{
  "num_hidden_layers": 14,
  "hidden_size": 128,
  "n_experts": 64,
  "experts_per_token": 3,
  "d_expert": 32,
  "d_shared_expert": 128,
  "hidden_act": "swiglu",
  "moe_layers": [1, 2, 3, 4, 5, 6, 7, 8, 9, 10, 11, 12, 13],
  "router_score": "softmax",
  "normalize_top_k": true,
  "routed_scale": 1.0,
  "balance_loss": 0.000586,
  "balance_bias": true,
  "router_z_loss": 0.0001,
  "init_std_router": 0.0366,
  "lr_router": 0.00263,
  "vocab_size": 8192,
  "norm": "rmsnorm",
  "norm_eps": 1e-06,
  "tie_word_embeddings": "early",
  "optimizer": "adamw",
  "learning_rate": 0.00451,
  "beta1": 0.95,
  "beta2": 0.98,
  "batch_tokens": 131072,
  "max_seq_len": 256,
  "train_tokens": 671000000,
  "max_steps": 5120,
  "dataset": "wikipedia_en"
}
Below are experts of layer 3 (counted from 0) of a mixture-of-experts language model. Rows are named router (the router's row for the expert), gate (a neuron's input weights, with its number), up (a neuron's input weights, with its number) and show model dimensions 0-127. Each number is 500 + 25 x the weight over its row's rms, rounded and kept within 0 to 999. Numbers have three digits each.
After each expert's rows: a language model's description of what the expert responds to. This comes from a sample of Wikipedia text that the model never trained on.

# expert 60
router:510532504522547507512485550487500508499514518472481505487500537533506459500495538490509522501491487457558520483540496532464508506469517474484498481435472529506469487521581479516471446477509514517496552489492502513491504501547465533511473474514513471451502513508503500492541528470500512509464484500527490486521504489476483532490473500501528468462485494494526500507495545467471478498532
gate0:514448498521563517499495478503499501512513489513503486470481501468530526524473549541516529498550503546521530481527546504496480455501520493447511465476529508518477517526487483519486507476461500470502499508466542558512503529498492495489470509480488485460483539516532464497487522465476451475508536490472484493508515492476450492511482458514493502516485486511500501466523519505498478567492
up0:507503518509487470477484496522510508461522515535504520500558498488552507484491508464511478469490486512432484509505506482460485505494534484549492536538510483504496532484471481487460520470497479495465505509455454470514515466438490466498468461501479508485469451520494453467537502466492510502529492496488501524475556491457514487494461488534531509525468525500492470488469473494504510506483
gate1:543525483504503469491468536498511495530443558536462499532464481524480506501480554508525482509495507507522473539485493499501535498484535506523519515544536526512502496549527464476498517448531491512523488539509505523516486470527482487517500471483500503518515468499475484507530538475545536470508515505484480493466510466465510506502545516491474491500487483489539519466495571486471477481515
up1:457516525515524523527488492512540507482476457517557509512469488484517537494449524509490534476521526465499561509529492488509526467479477508507496466530495467480523518471563507466508503502503506514553509484495548519519512503510510487504503534490470494492520511562485483467509499498556466515519482529454506504518477525496469560512491483527478498490493490461513511514518501526489544467515
gate2:526512508491459412533511493501505501531476485544451520495528487487514487478489500541496523488460507514515476486520502524473563502507510509516528499516509531482475519499504507489503490546496508513541518526529458494495493518523461491501466521537452532483522475496508510504511517443500514520505523520512529482503491499521502490492489484458481495498446503483501498536524540496485503582557
up2:515485514494507474487524532465501565470497485470482482481518495501492536469478533467495521484491538518472518547521536488503541448502481479518500500480445562454515514511500491470502526512502517539500499501454530472484473497472458503465503509469498511501474532532483497502497478503539525510475482472417506558528460495478515504511467509490511485504498529533490484496482528493490489501499
Description: Conjunctions and function words such as and, by, as, of, most, while, plus single letters inside names, such as Zipp(y), Ox(y)gen.

# expert 30
router:503530525480532529496509510515523520498519510530487485505521526491514523504479553511520478515507509501517535469523552527464510509505518455498501483470542548469518463527555461515443452499483501515467524490475498526516479532515474510524498504512510481475499513508477509474578492468526519473487533456509480470536501480472492458473489474547500496475519505469534495480510500481495474523528
gate3:462503477524474493505479478527537499535535517508459463484503473518470504470496530536482491464477517508492554508492448556480459529496520485492467508526510472491516465521542500487505486492497460509476500473476513491534522472506486474524491518452542493491499493539458491504552484497480511517494456453491460481530486518535534520489480506503526520465454527496492493494531470495487545490500
up3:565541518462545474519547497515491546498499488461544524501527505472534509522480509516480486476553448501484502510530493526518522459497524502485495533542523516492530531498501470511516478535500501474469509505545513469464557483496495504465499516530498504512512478491517497495488536469521517532517463476495479511480489457514491511525537531546489491518507473478540513494498536522493521543488
gate4:500536491521494490537523514507487500469489519492455477494531472526483505524512504509487500507496529471547467477524486508514520509473497515492483508513505462548492470494499553499484504501428514514444513528533483573569511535506496530520496513533476513511471590501521499506502500519510481535504501511492503507497506487465537499512499439479474491520477490489503485459512488486476500469473
up4:487488528490494461500513457504514513457511496490509487489514472513472510491530461494469522519543503495553483480471495463512486527533481498473531529505525461485496456522482521470521521500481517533504506536534526482538547514501485528490510496496503514582482527480498526540494517505574470525448507505507567518497505484524535514507476478456514464501523487499494512478525502500496507514529
gate5:495504509492453536471465480503451495502516519461525537498484467441462458503496467516526512522478481515451511501493483462489499504500491507459536429504527519461467516507475445525476504504499499528528506501502509508493493538518480487520525513495483508517482482477462490470512493527489506468514514490477493468534517491520501487512520448506532540454508499446486436540473498489499488516487
up5:496504530516482552497515453518456496500464511490532480475517496468494472503494486479503487566487453488491495489500482505517496522493541507492553496522524523524535483479540477478488547492510537521486502504546494490518504496517497524509496499512528510524450472475483491487505514491484485485494482513502542536536502477520452435495544448517526482514501516422497487556512527495511512512502
Description: The "2" in years like 2024, first digits of numbers, and capitalized genus or author-name starts in species lists, such as Hand(roanthus), Op(iz).

# expert 20
router:513509510512495497519485510451508491458481489535461481481487481510527461528511514468516531531525491482511518486498521516471513528480513464505517479460495516528469462520510485509466469469506510508479537489466475532500496528560470489529457480510489493504482524516459518488536536437505455498486514459553457495548506472485486497500493513500491531474507532464529478483505480512444466497532
gate2:491480498522515516523459545458532476553497509527443525498533491493478497449502465506506483499500461498516515470502472520487529510491465508481512457515484512490530495495518512479515497466496539491487510504498502508495512522524465541543494494495452540514504464536497447484483519481439485508564512517490489496488508514494491496451530493531447529501509449475511506520545495530524505488473
up2:498533483517479472505512469506509509502512467485500510452482484492488504503483510482495555498485481512478534513505491479509511466457496504480475516509510499496479489526462506527516500504485483506506505492515505507517489478483497502475546511562507491519491493461514540519505510514518449488465433476459526524533489435426542498530466516478508521521534550464482479555509567495494497489505
gate3:462519487503519508489467518504519527478541558532514542539474510498496484510503487511495502511464475542499488484486477555503533473554525487492494485515501541504489541557544473492520500508538503530476513498503487492492542477481468492553456517508507529466476487457458507467511475485522521501465529487500489541479527454533527509506518505514473502484497487526539503497501528489446481509521
up3:476522508501499461488481466470538530518533520471461436502490491504529493510488533535480530495502475502481551512522518517509504507494501502515533496492487484517461502518478507479526474539506504449462524505508495481506520522529513495471534477535505473532521508516558489500541527492540511520501494488482493499509501493563473486504528532477457559545457495554475513536521516488513496484461
gate4:491532516528492508512437531492537508531507494440519514490497508516460533476528480526482477494515487485534462473507489531505506500508496504510512486460468502493441497488521531523521496485498556511499551525545499487485481489510487539537468547515502480486505501515521519523478477507522454503509514504443479524494506452503537515493506446518534545491455486481524488460531488461493488513483
up4:507497499516497537471457517524483527502485470470511471485483494512503488486552510536485497518513465531491434474472484474547502508537481516518518506524503518474481501509468469542505477485461501533493496509517444490519511501499493486492527472453534491540529504532503532530534486536506468522533528478469489482494542496530558511500493507520504510484521488519519499469483470488459544568512
Description: Closing pieces of words and names, plus digits in numbers, such as baronet-cy, exhaust-ion, Marcin-ho, -burg, -ington.

# expert 8
router:496506511492513537498498521531542512474541494510487521508509508507554472537494516441505502510502490536502533459507529517512492488435502464471511479476499483519517472513495502501484459490477477504501593530511498528508518492527464512503467479507508515480482529497452488489541510440506498463476514501535478476517497484448490500513466485551502531500509533458517498474522505489484503523541
gate0:525499516550562528503499540507536455523536508509490516487493483552489519522480539528487523534525500534514500480504506485515523508533486478487509519455518481456482506480523515508522475499467501517489510544438527501528481516532483520461492479466487459449533483483491505524484499444458474512483532450498466508481507479507494476505500494485529472494499501471470492504494500518533510561513
up0:543469520504513504436477484536518459500498499491477541512520526534470493555480485497521478538496475541503476482465537495521531482532544464515546517517495519487497524485529524496484492519536526488510487485499512502561440484525484502466492457473517497487485489497479507511559478499499462505525507530456481565547490490505477500507507499503540539505510504516499486527502507499501495484473
gate1:502519435464462508512506517539469529491515543505521515491489468547484552567502520470554486498478538515534510466474491485506460444487491489478504497496498523488488521534500512486492475520513496495529466472473501496497502458505469516522505481461538512573493518500515466500504493495544510447506532504477498511508503532446507496503524493522487500507507506523492523469506541474492485518480
up1:506483507546550478499520431475468526503452476501491499485489454504490508455487481496495508500471472497463478558523525482497487493483500534509549465503504499504527496501516488471500516506481463477503499540520516501527473481448464532522546517499521507532517517514475468516475512486478476561518472504532473466484524454502457472518479479510503476474489455507466477483474513476497512485517
gate2:536483492491534458455483494512507560495507493519512507506470473483494505469494505487494522534449505506486491432472504521463528470506489497494553473527542512521485496528487538491493475496483521493481506527494502481464491506475499484487443512490522509481501503503513507502461505430510524533548533468510520494481525479516503527466515543427475519514459491440510511501504500510491493523522
up2:494511484508480472483534525522448498513472503530532466481449491510505486462496550493505502518520519494468502567525509438510545547513469487517477517469471481459540479528512491508497504477536509520461495506489507460485528519512494494496509506506494470503461504465447508486502472530535528531489485475491496524542485450484507526545464509539520485496515523468510483536522489486516490519518
Description: Mid-word syllables in non-English names and words, Indian, Lithuanian, taxonomic, such as Phrid-ay, Sush-ila, Bhupath-i, Cyard-ium.

# expert 34
router:488502535499482533518494538483517510490517495510479488505502486528527495532503521519539489509514487513504533478495532564501459510481486454490513496475508514499469494514509462518448453500471490459479540499493468527516505513557458529534468490493514504456494497514508505493556493492488502463420539457544467510522519491469475476473488479491510539489498523509531483481500496493454467521499
gate0:470489503523498485493473507476499467480513497487520497489514502503500496494457506511509491500518524545518497469490510493483517483537501483503604488477526520466464505487486500482483492451465511505521529529458539561480513515560499514522463506522523505484507475492522514481512535497446483501511526479509515494483492479452519503478466487505479570513491517470494494455489524447509527485541
up0:474464510510468470463506494517481468496523492493532523473508478510498503518476470510498470521495525529507488506490476502510491477558505501517552518491530495513494504487502505448501514513455499497516529502440520538499506476516537543507528490526526518516521448497512547500524505537457509496520526543501527501491516496501497547499463450488485559543488476518499474471490512454514499424506
gate1:514550485477468503505514528493507498515486531466474498501498461504473542535502495480500515478513522535532529512489498503518494458488472499514491460488449537488535499512519475508523466511461529478521475501463519518497457500554456525557479473478483522502529484508515523523532526537492486480530499497519512514475493506486524484536513489470481508518483566485496486456501530450465445474521
up1:512452500463487496517499493512557526464469445514523530538497513502525507463508511489481524507511488515513533526474501471478500506493498504523504489494475506534526485491498506498506493511445462542510492566549533475483491495524492537510477524515483511496479536540470468498445493489511496522509490473486468554531494506483433511513494497544518510479503446479481497508505468518483560505502
gate2:484480509530507443517513518502524487525472494501467541492487419496480482478521518494482488516447480564502507473498473503495520475488513501475503491542542506560517519531540498486496484487492481530537534458527489499509489505528465488526485559477495496501531486493519461502494478457437493493492513502488513498509464506524463510492464475488450490508483500492518508514476510503524455534517
up2:499513456490468505487499502528447493472491485481429500494507503459544523491465489481509536516485524495495530556479516467530531487498506469520493515502510517496486468470472519502484515546459528463505509478482518486515509523479482493468487464511543499525461463479497517520509472503512486493487479504469521494547497467454557470551495490492525542536506517477459492513514511470479542492479
Description: Single digits inside longer numbers in tables, dates, coordinates and stats, e.g. 2,10-8-,000, 5:0-0; also "new", "its", "original".

# expert 23
router:503491546479526555522483508472520498506510490491508544510496492506500456496513543497503500499507511512543485454518555520471514500469510489443526485466500511498480491509528454523487463474435479490510541479505505532513506537526447489512460494522525484470509512504492475500525526479476479507458500487558485492523475501470469490481469482517504498478485533457539504508475486506458445498523
gate2:524495499494475465508480531479512492479472480544533520509511459476497469490469496513480502539505500526508454500499515493491513510469489498442531458534501500479449515510469510546452477459489518490536549485507467525546501504517477504507495483541527477487540465489500495551514553483494486506504567524523518502555496487513486504530508458513466505529511492493497501545523518502497483530494
up2:508473472444530539478523495511500501484496508491494541496488478476486535487495516439506495500488508542472515504497507488515543474490518494453483555514529518481525465476467528444569457484487493508491479505480484503511523524499474515461543501501521512521466540492478512507469500521498525526503465451437529494516515510442515491498507455501531542531514518493503507517514520502498501494487
gate3:471522465459491499499510519522515529504522494473475527539493511480495535501486505474491490487487498526467524478476452525478523507493494474506489488530556500471533497540483538509485503513497523455439481480503494508449521462518466521555482506466485470505482477525414494505480488488491519473491484481540547528485475467520507481479494551527498520458523538481498501479494480493482506514519
up3:523476514435484475529491468555529510495491470493499504520511480499513548493548519480472499505506495511495498462457506526505545463451455507480539517521524458490502509523462490508500513510477520468459473483545552526473520484544507516449474519496508505496499481519488522515493494487500484509477470524509510546502479478514523513525481564503464496488521480472533494502507512509510513522440
gate4:447489503540545550531497494476484505495470489503530493452491511502504518540532462531473444521527482508499450504533522529511475490483507496519487497501486531477478483498507528491500500512476507488491534515513499482509489499524494495560537536459459502496498523515532480476471479490472492519542487520485497485528481478511512506500500431509510540508510483494444492421526488503476517464475
up4:519447535525533497546532497521476495491488503531507479510468523476507493547511479541432484492511511526518508545517531498474481487481489509504481464496496480515458478528520449523523523526460481509502546483512501475567533455507490521464509522473529495524507506515533501477522507495501476521534493514501485524520494529507501462515517430490493485525532479533459524509491497529501503465496
Description: Contrast and joining words (and, but, however, etc.) plus endings of foreign names with diacritics, such as -ova, -ić, -å, -ren.

# expert 17
router:456511535479483522518523525487533500486548537488502506474516495516493505520454555523520515502501502520519536458523541508475506486475532449460483502468482537472536463489521502512494463502465519492475549508496490504503467539523482503498508461512508471487468531518500505490542539454509483475457528456532500498508486519457478465508479461490509534502499516495535479516502490518465485492546
gate2:502504521496469459584513513510523513457517519503487494499532489512479501468467526522508505486487508530520534469478532504486507508497465490488473487505545489504536521533499534535521483501504532513509513492508502541469510552527495526520481552500513482500550472456484488496511512451501437528549513537521518519485531506528496503506526521463466499517506476484504522541468476525494477546510
up2:488525496466479507461545505551449496494496486527530496509479480513488483485479527480508505473525493532483582505486544517546517474497473510499496492488485508475516456488477506511497471531475523475501515526464497494502504549502503540493510509446536501578438478504489515470461514537486519521517476467509498500501511480487503473510512481510486516522555522496476468507527497482465504527496
gate3:473515485469494561509488505471504504514495533491448505509454530469500494476477536502498506473493502496538545475525495513511525473514500502452472466491522461514510513524509497473531470477455481526503487519467486483459526494488485522486526545482511488492539496516467479458480504512492556479499473488513495507455474471468530482518460480530461539466493477491511562508479537488459515482498
up3:486506491447485449545488445464490492480476502511469519461507518511489521506476501522512498480509497497538533473499507507519464452468506493498485496489504510533511526446461469506565486484491518534492496493516483487503517493504504491477535513530544465475551469488515519487532480484536477524492535519468508503501524470524500483487462461523526520495540465510520509532508567497465515507461
gate4:461523514521499511505462478514509528499538496520480507494518518545470469558524464494467455492505523513562492499523497547495502543460476484482530487456472532476480471483480539478518513490514534510520494525503446527524490510521494537504487501472500472522467509488501500543495506467479467535495495528491480479520456459510516517486503445516497527514496513490483482457535500500477485479552
up4:486488484529475505502510489534509493506536518451525524501502493516445456536540490504456486508492494512540492519513549500506518544485518482470514501493495501474484518504450516501505536515501520512496515523478440520534509496488480484466512497526549493542494518488491509548493542442499387529479495526487502510516469485495516530510514477515492515516529488523491496505505510528496522515531
Description: Common English first names starting a full name (David, James, Hunter) and digits or semicolons inside tables and results lists.

# expert 11
router:495519537474521502505514506477507530509525520519456499486479499493513460513456555508542496485504498497505505493527531531457505518495503439453474456454498513506524475518530491527473440478507526494509540480472501497485492483543465541520477471489514463491477526500481509492530519489463507472465516494529499468540492510467512472446452472509529508519460498483530513499486516489486456488517
gate0:485506488475520513510501502495522500521529505517474514525514489476538456506506526521588505489502514465517503461501526487525465490493510500472516526455551470512506512490471500518516489497414519517499530489459492537480482505479500518486477512510455468492517477492526495481507468429470473468526540481470459500468513436466498479511505514513514479512493511455494473486496487488506523502499
up0:560499510500523466530494496511492544521488495530500472481480497483491516483487501509547452533481464526502502451477496520487510454525483494500518530479499540517480504510450491493511487489456459513479489472478453504529511529476506444524492535482470473520511480486515468489484465490478521465541525546451507482464503463526491510496492505495504475523468448508495493532508508516512538480447
gate1:517497501489482486536558516515489518537477510464461490495452459526483526516496500483517530485457509522551473462512495517504488530532508502501472492508451505511525524512547516448472515530484522516509489536469516492507459490528486507542501511506507453512517507493465488499495489514498492479525588486513544515452535526501484485455510482497546506502471537478502483517507515494481486522530
up1:497508511518521494464503469500510482490536484533498512496516486492527537486511469511467497478478479486469525544493521486489560491520500497504514572507522434492499470517492515507488459490482494499481502505535505527513521537515484506481503478491511514512457549554476419523507503507518484495489431509487483512547482511493512471547495458496486477479476485517506538477474484502497537524541
gate2:532475530475506478517495492480499499544500476504487498512501464496492487432471489541501523466492469489486469483559457479513532521501449487519508478491513507498441492456495512526469446517523534506509513501521507498528494524501472530523477502519474492424534522492500486498516554453470499498527510529489444482506484522542468512511512528485509531511495493490495475529482546498498493520498
up2:505544492486533500511459484504483475519496510481440532479460471494484548480529536496511536502507489490490536529500504465488505507510527510538484540521495537465537492446482499448504506521547524511521547472498520518496498493503505514414508492529519502514490483490510498492495486545503495491513455485493514480549506491490518481529508460509512518532513527485522510522505547441505505468526
Description: First capitalized piece of a name or word split into parts, often consonant clusters like Sh, K, Ch, Ar, as in R-yn, Ver-ona, Tur-bo.

# expert 48
router:458474542503524533516524534461522515478500505512496492497505512535536483498502538478517512489530488480525548495567522540496493498482531469478510473469521533491496449539503520501474477492482469509490559519473510515517467513502456472505509512513496464479492491514506468500519514461514494452442525505515467511507517480485470443441465502521517508516531526512490485497508485508474478504544
gate4:505516518503445458511483524490510511493503514498460509496483472474483471537504485488495468480506511490502481489550472498528484467469528485505508470459493534508464501521487477511481523492503504508477525462501502551488450485511467465545486541538497508537505484520522452548481495499483499512484513512502460537497515441522492512463458447502495483541503494506465490487505474469456501477434
up4:517457514482470469519499526496506510520526454500514514538481504427491489563508509500496474456481485493508479497551521482500510540499536495490523463442507527503500490535471507512510499505493500507479518448523508527501476501495483480517514536515527499540493495512512464519505489509494462485487510488520550545471505500554514511477496477503550461520540482541477537525489445503490528508474
gate5:479487507473494537522479505445487465547499519473496507491516478514471466490526496493497484473547418542474534491465494472507471440492539528491512527498520523506515514516512519513507490520530500505563507539499465483531507499501487508572519488507516487511531473471509451522476497525500495489489461528487464510537557519542496492501494511489507487492527511523477478527494510500476496517519
up5:498464532515471504489479479450493510458484508496493461507467504475533486503488457473527508495505477475538489472485528479508504479455515508469531507569498501485513500482496479488489556472471515480507517502498480492496495484497469454477482523528515521497485521427532499526490498458518493476512487484512495555540527517498494484537538546541472456495493511474538530511509501491517503561489
gate6:514508525473495493474491534457524503489527477497490507477472473523521485469502494555513531507516507495488490487435515490530488525448456487510536522441457506492474488484501473498464479518517474453520533501468460493484502499509490487500504501522482521513526527519521497476489487482513441472526480537527454491550555444524482503474465496510493525550501505497488463508516496468479496502486
up6:495474496494513488485495487478534511512525477538518503425490473490507530490567480501483488496560512524453477510461521493509484503477459494511542518470526504524503464518524474479460520524478502516474476489489450501498471536479500478485495504498522514526506534522491486521523506496477483449506501494511487496572542478524498509543496505501507514569490462460527485517475465478516499485525
Description: First digits of years and table numbers, such as 1(860), 0, and capitalized sentence starters like And, It, She.

# expert 14
router:506499540490523511478488534477507496485515479516473494479522518518534465506518505495540510517517486501492469484543502516491502512468503471494556455440499515491471462496516495515466477474484513472493530541511497530484501505511454498514425471488508483462478510519482493452526502471492510458489486494548516492510522484480534521461462503515505529493536531504496468505462524459458444498542
gate1:495501514538532459470487524501492521502510534489535495479481454509479519502509506461496483509497504464469500516509521505539495539518518491486501488469510507510485527498495488485477484547494514488485477518460468488499434483506512500545472476482543463518520485538493478430533513504491516502538516454491528520462512480453515482513500532485500488514406550509476514515481534498496500464509
up1:491504514496531513487512472526496455502478503499521492494499505548496510466491517480479526512494499510458525529540502502485490490491539508534527445504471482535511478480500517527496490507490482480492468510472555517497504491505466505505511487473448508501506513537468444491510518532558455562516468482507466497531539478508511527519458481535500466449498449484493518473482451487527488536522
gate2:524489511503484440512483550476519558490499471513481501509477470529502479479510507534501480546470482489496496483511499535508438487526484479470524451547538502499473478510505501501520466490486514506517519460533540515504490480521499565542461535508502496477555459511483485522488483437474458501527491529518513500512491519508536512494521507477500495515492504490500494542489489516514445515476
up2:476524512505536501498523483487495496513465486461488528482461463495472436462486515517475525509533488551492512573521475481491561476493505493528475556490496488478554495525502518523475478522510509492463512511469509490487465492497459442484507513525511516524470470504491513495519490514488485511508506493450511492527513474459480491512487450496561517519511522470503496474496511521493533469475
gate3:459504546450509510500505515525531524501494553482509476493567505490491516508525501506482493534511508499495505495490498502513519486509528486498498472513552502491528539511486466527511473489510527555466499487459514504468556464468487448499480519529497498476515477501457504509547498500477536514481499525509521499457520487447508494517499485519484544501500530463548540518455482499488544456482
up3:461533516474483469499516485541524524457544533491478502516444503516530519505486500523519532532515479501495515501538510500498497500486522506496517551541537506476489501486482494531515483563464485447498487522518518475507499515503508536493530542469538463486514438506539488476532489520557490479485503440480504498486505458504479508486496516499550508521474494509501501514544544503491485514478
Description: Verbs and adverbs after a sentence subject in prose, such as was, is, has, also, been, as.

# expert 0
router:465510516488516497529542545488519544479514506512465489490483529507504451517453545508524496515505500526530513474554525516460511530482542448501493469511504534520510461527516515512469452474462478476495556537510494514480455505508473508530482482531510487486505510500472472472507505477475495492486543500545474478507503482491504494494486488541497508457510507482506514483468507454469451477533
gate3:499512517474487506462545510487485492525498550538483510529454482472496533482505519537471483456512500514496513502489498518466535495528506497515491529521547510502497554529522502466475491461530512531509461505498506502544531525492490511519496507460539475452499462475488489455517453497482559500477493478497454501494535456509537489488495509521529525487480509499521518491508483467503490492577
up3:479496550476509480513450462518567513499554516470476486478553461512522523510504499494536499506503472501487515494482515515471496461500508536472516501491523507457533518454503484547486487528534530477551516463480485477493473496515503480467509485530496503519468500528505453509499545487532486481500484481491503532495547547520490496511484510456477501534467517497493484512492552471477501518470
gate4:474487474508464497521469476506473518504477537473500478546499480499501517480497461520476493447492461501488430517529525519502514500505486530491547515483470493504488476530503519549494471468458518509463521557556480479517485468490493507530490527486486510504507519516494492508479529520508505536485493456501467568504524505488495486488496454524511520498497487487468484436522449465475506505510
up4:523473483544499492523493511543487513541486540516505502551471482491482478462497471540465538518514473561468464485491475487483488492517499518472554503495509492523541521479488464478474492523475504492470531544510470466518502478505515502498481543502529483518504491490454488508533515515489492537510499456521473565511486510492534521523500474464470501564542503489490515483516491517491514526530
gate5:475494517514472510491480463510456544531455475476516472500523492496481491533459524524503469482548519524551497530546495519518521477495492532531499486515494473508531512486469523517494474508475526520492502498513515549457497504490480503528531484519479529506504491528502471494473508530491515437531525492475462497515538548534431526484555465464509511482482506482497477520523519469486484514497
up5:454526547493488509492525509510477487497435521519545461448543518459506498550506501521497483530529480463473516514509517504532469465475500479515502505507518521563503540551489484492488520519460479497502490491515436551503477495502481486471499457493472486496522483507545485466509499488500499458469501514485482474514519477497489493514488500507488496553531521533503530510513485493499514552530
Description: Capital letters and word-starts opening names, plus first digits of scores and dates in sports tables, such as Ch(ambers), S(aints), 1–2.

# expert 47
router:498526549527530525490509513481512500469512516501510503497489513505499501499468545508530487516510498511525505520552499493447491501504548460478509484474525502491534456510556497533483446473483503522495517490445507466499459503523471522506507486490475468477490490530464516454491513471513474443465517479525499516543533502465485490477500467526517483452528527489504499513477538472455486494544
gate0:521511504526532496505550484513472465530512506504494561507508461468520494508454503545541472515527495530483489483516544510506481476455523505489488508469549481496530489503492501479481503455469572499482513485459518486507467502505493513534483486462501461509517493523510497496482481432489452483493505469488466524503480451473467455520502491486505493512501539501500497440496517488471512523493
up0:526518517526441471477525474524520474485496490489510538509484475508518488510464480445508457594470515520472461525492513489516492512497508516491508509488506481503508502501536511467491523502482554465477523497491483539559465510486495471490473524485510485538516512521508532491494464470525436484506493480465508541509481478522500480504511491490493496563487512501492470522536489532464499504476
gate1:529502447485502484511494549462492506521488514491486478517512456502503506461492512489533518459472488481556491526519519470512461472533524468489512493510499521500507502550542484490484496520483482472491475500466507523546506494553460505537480499511525451522472500502518512509484549518484501522528561477488517509441491540525468481482524502489524487521470482485489510504475508462497440526476
up1:476490534506502523485467500510522524528499477541521459548476489484463551488518512513484549485488506523466529558538492511477480467523531489533506515537530514499540475548511478509446450502514499509540487465473500493474489528473499483486523510494464509504481502544514459483470510521527519490522498524460498526507521556528507501499488476508472477482502507506458529511473499497497540514543
gate2:502504469458534477527526491462526489552487480530491483501535449516491466476446526525513526463489477509516514490534483502458521485442484506486513498514510494504503515467493532500508481508501539517484533499448500491484516522488510478555488537551540469488476461534501506453491479498546489531535499488476495540497520497491449519539526513529469495518542501487502479517509516489502500531516
up2:480537522513464483488516497528487513485527486475493536421481491524493476524497498484505531538472560522500514500486511479500474509509534515512476484476486496452568478471491499548519533514487490480524499487499519503499500544508475469461523490510497478532475503515497535522514508546467512519515484510460522494528490443514511447515459506478529476481515502536445509529516494485491459520493
Description: Pronoun subjects like it, this, one before is/was, colons and table pipes, and mid-word pieces such as s-urn-ame.

# expert 6
router:477542527523511508517489531494492505458527507500460529501528495493508510554496546524565496464495475508519516477527530513478537516501507480490485448426532525462494478550495481523473477451494505506455523486493499507486513502517470529531481482502505498486517527497462500494541544457504477488463531465541467478527499489489505496496484484511515517498514507492535510511499504498439459501518
gate2:522496477483507477507450514439527536511496504531530474519481468512469510485483511512505509489468495485552539472530509499505515552488488475482524482478507538503478483535488524514493455457515488516460479480499493525521468511519458525559461524485511469507504470492492513486511478489457505516501547514523488504498494517532458475482505532447477505521498477497521526505429489500513484548530
up2:497548522471522502472522494541474498492505486481458542494516488525504486505484523500502493540510462513491509546476493475475523492499551495520490499499506504492532482490538492480521482567488512515578515514504473438439481500494498504460558446493534492526482470531506490490428462502480514502511477490501543495527489507468498491517478484506540488514508525505493494521523492476515497504489
gate3:482528464505496498521475496547496522489544538479535483494461515491478468487517538488512486498511491484470499437536532575473537468502523496531512478503514536518525493520474499526500469485502521525438495506483493487478542490483463477515518536426513509508490451485469504502544500489492530486450504490481523495506524483494521489543519497498476494458471512511513531495470492521483505497484
up3:488530542470502466500528525503516470431539522492498486487495507529522476538490495494452449527505489463477529458512491525467512491488491519508534514471496493504508465469499498486506480504527539492466502546539524481507530499487493534442519506461545503514518474503516486500486480518525510531480520514491552486545508504465499497494474520467514477528441521484504510532554528533488510503479
gate4:471513454494510488576438532485472518493501525483486501491497468510471541535512510535497476510533512532464471478525478534530466520469464503485514504479460474510470527473476512473495509487479524518476498469485536526544485482504493551509525542466496475512505547494520504515492478497540464508513526505487493506483513469528533509485492430535486491484489461491497499491510485483466493467512
up4:474477480525499491570494539494490502496487517465544516515491495496471524518479482524526480492534471574513458491492535491502490517520495498486539487494482460490520519518442483441527507466494478531498480472487512515524525492496486494514487515489515504590486516482508496522510488496518456522472509523509521536503530521544545510513515494514496488495517459518492548537468513505496526536513
Description: Articles "the", "a", "an" after prepositions or commas opening noun phrases, plus table pipes and section "====" markers.

# expert 41
router:505491497491497520497527537492512488480476531504473501518521514524479501537476535511511522491460471509505502516520527511453521520520519435486513469496505543469514457540506495518470441473525509493497497491478499515495454503538445502525502482509496514492507483526469489459517535480518491490450495515514480499519496476476511523449500478518534520471531520461525507456483533453440499518552
gate0:484497502524503459509518525487480441490497493509473511490481428449520478524475513514561503493513499529530484481508485517473495535497493519492514495472502496495496512513491500493477494456508485521514515492446510540510492561524485497498453502436476506518497500530522508532460519464501440508525542493499490499510509467488491512494534516494488550539470483506507482506476492465542503531563
up0:503496537523503462535531547481527498493488486493495484509499507495503519498457500487511517520503562494496539511504524458531516508487502491544494507459519505465500523482528540511521530491532511523478528537464489456532496504488461524514482533440463538513506465516516475468483519511525450480514493495459509545520513462539496503469463466487527514472490489537471468527502519505479503550490
gate1:499519476523498482499533541499481524541554531515508471488516506512521543548501520500530474461460470497547480528478490549527475508522521448501483437486512475494522520534542478478515525495500491487503472547464498512509454468545480495516464485473522528482524464520504515492497487491510495501488508491484470481482458489518490454514492529509508469518463486490496503513493543464470466482516
up1:486508528544495509479512496506518520510492497537502475464495510504493534484483504497534481497466501498505477542500457527498518477501502484512517508509481508482531483510543490472465490508516492492545492596490524512523557491536529490514499519481476525510501483559474461506469492473535463539525499529503458493514536495535497503479493477497510445511444469499482510481513519480462485558529
gate2:468500481477490495508491528433514467536491492496533464512494491503468472491481493532459458493468518514509507522521468538523519487468519484506519466492535494524458527487515510541499460499510495533499520463489492503500505493538472487502475500515501526500544478494545419420485496496500477480476512530498513485480510489513494509470490514481452548482471501506475506544467481497475468532516
up2:491507507482490482471514532558501519492493468509507518433499466464500465440516494509507503514494531559487493511508537447504529460499508522464514514512480515486531463531489490507530500494475477469484538510462497500463502541476458517464543543518523512516492513518495503518484447519499527473517464477495495518530498498458508500519440477496548493521520492466476495494541498494513494477499
Description: Pipe separators in election and sports tables, and word-initial consonant clusters or mid-word pieces like Sp, Th, Pr, cons-ec-rators, Cres-c-ents.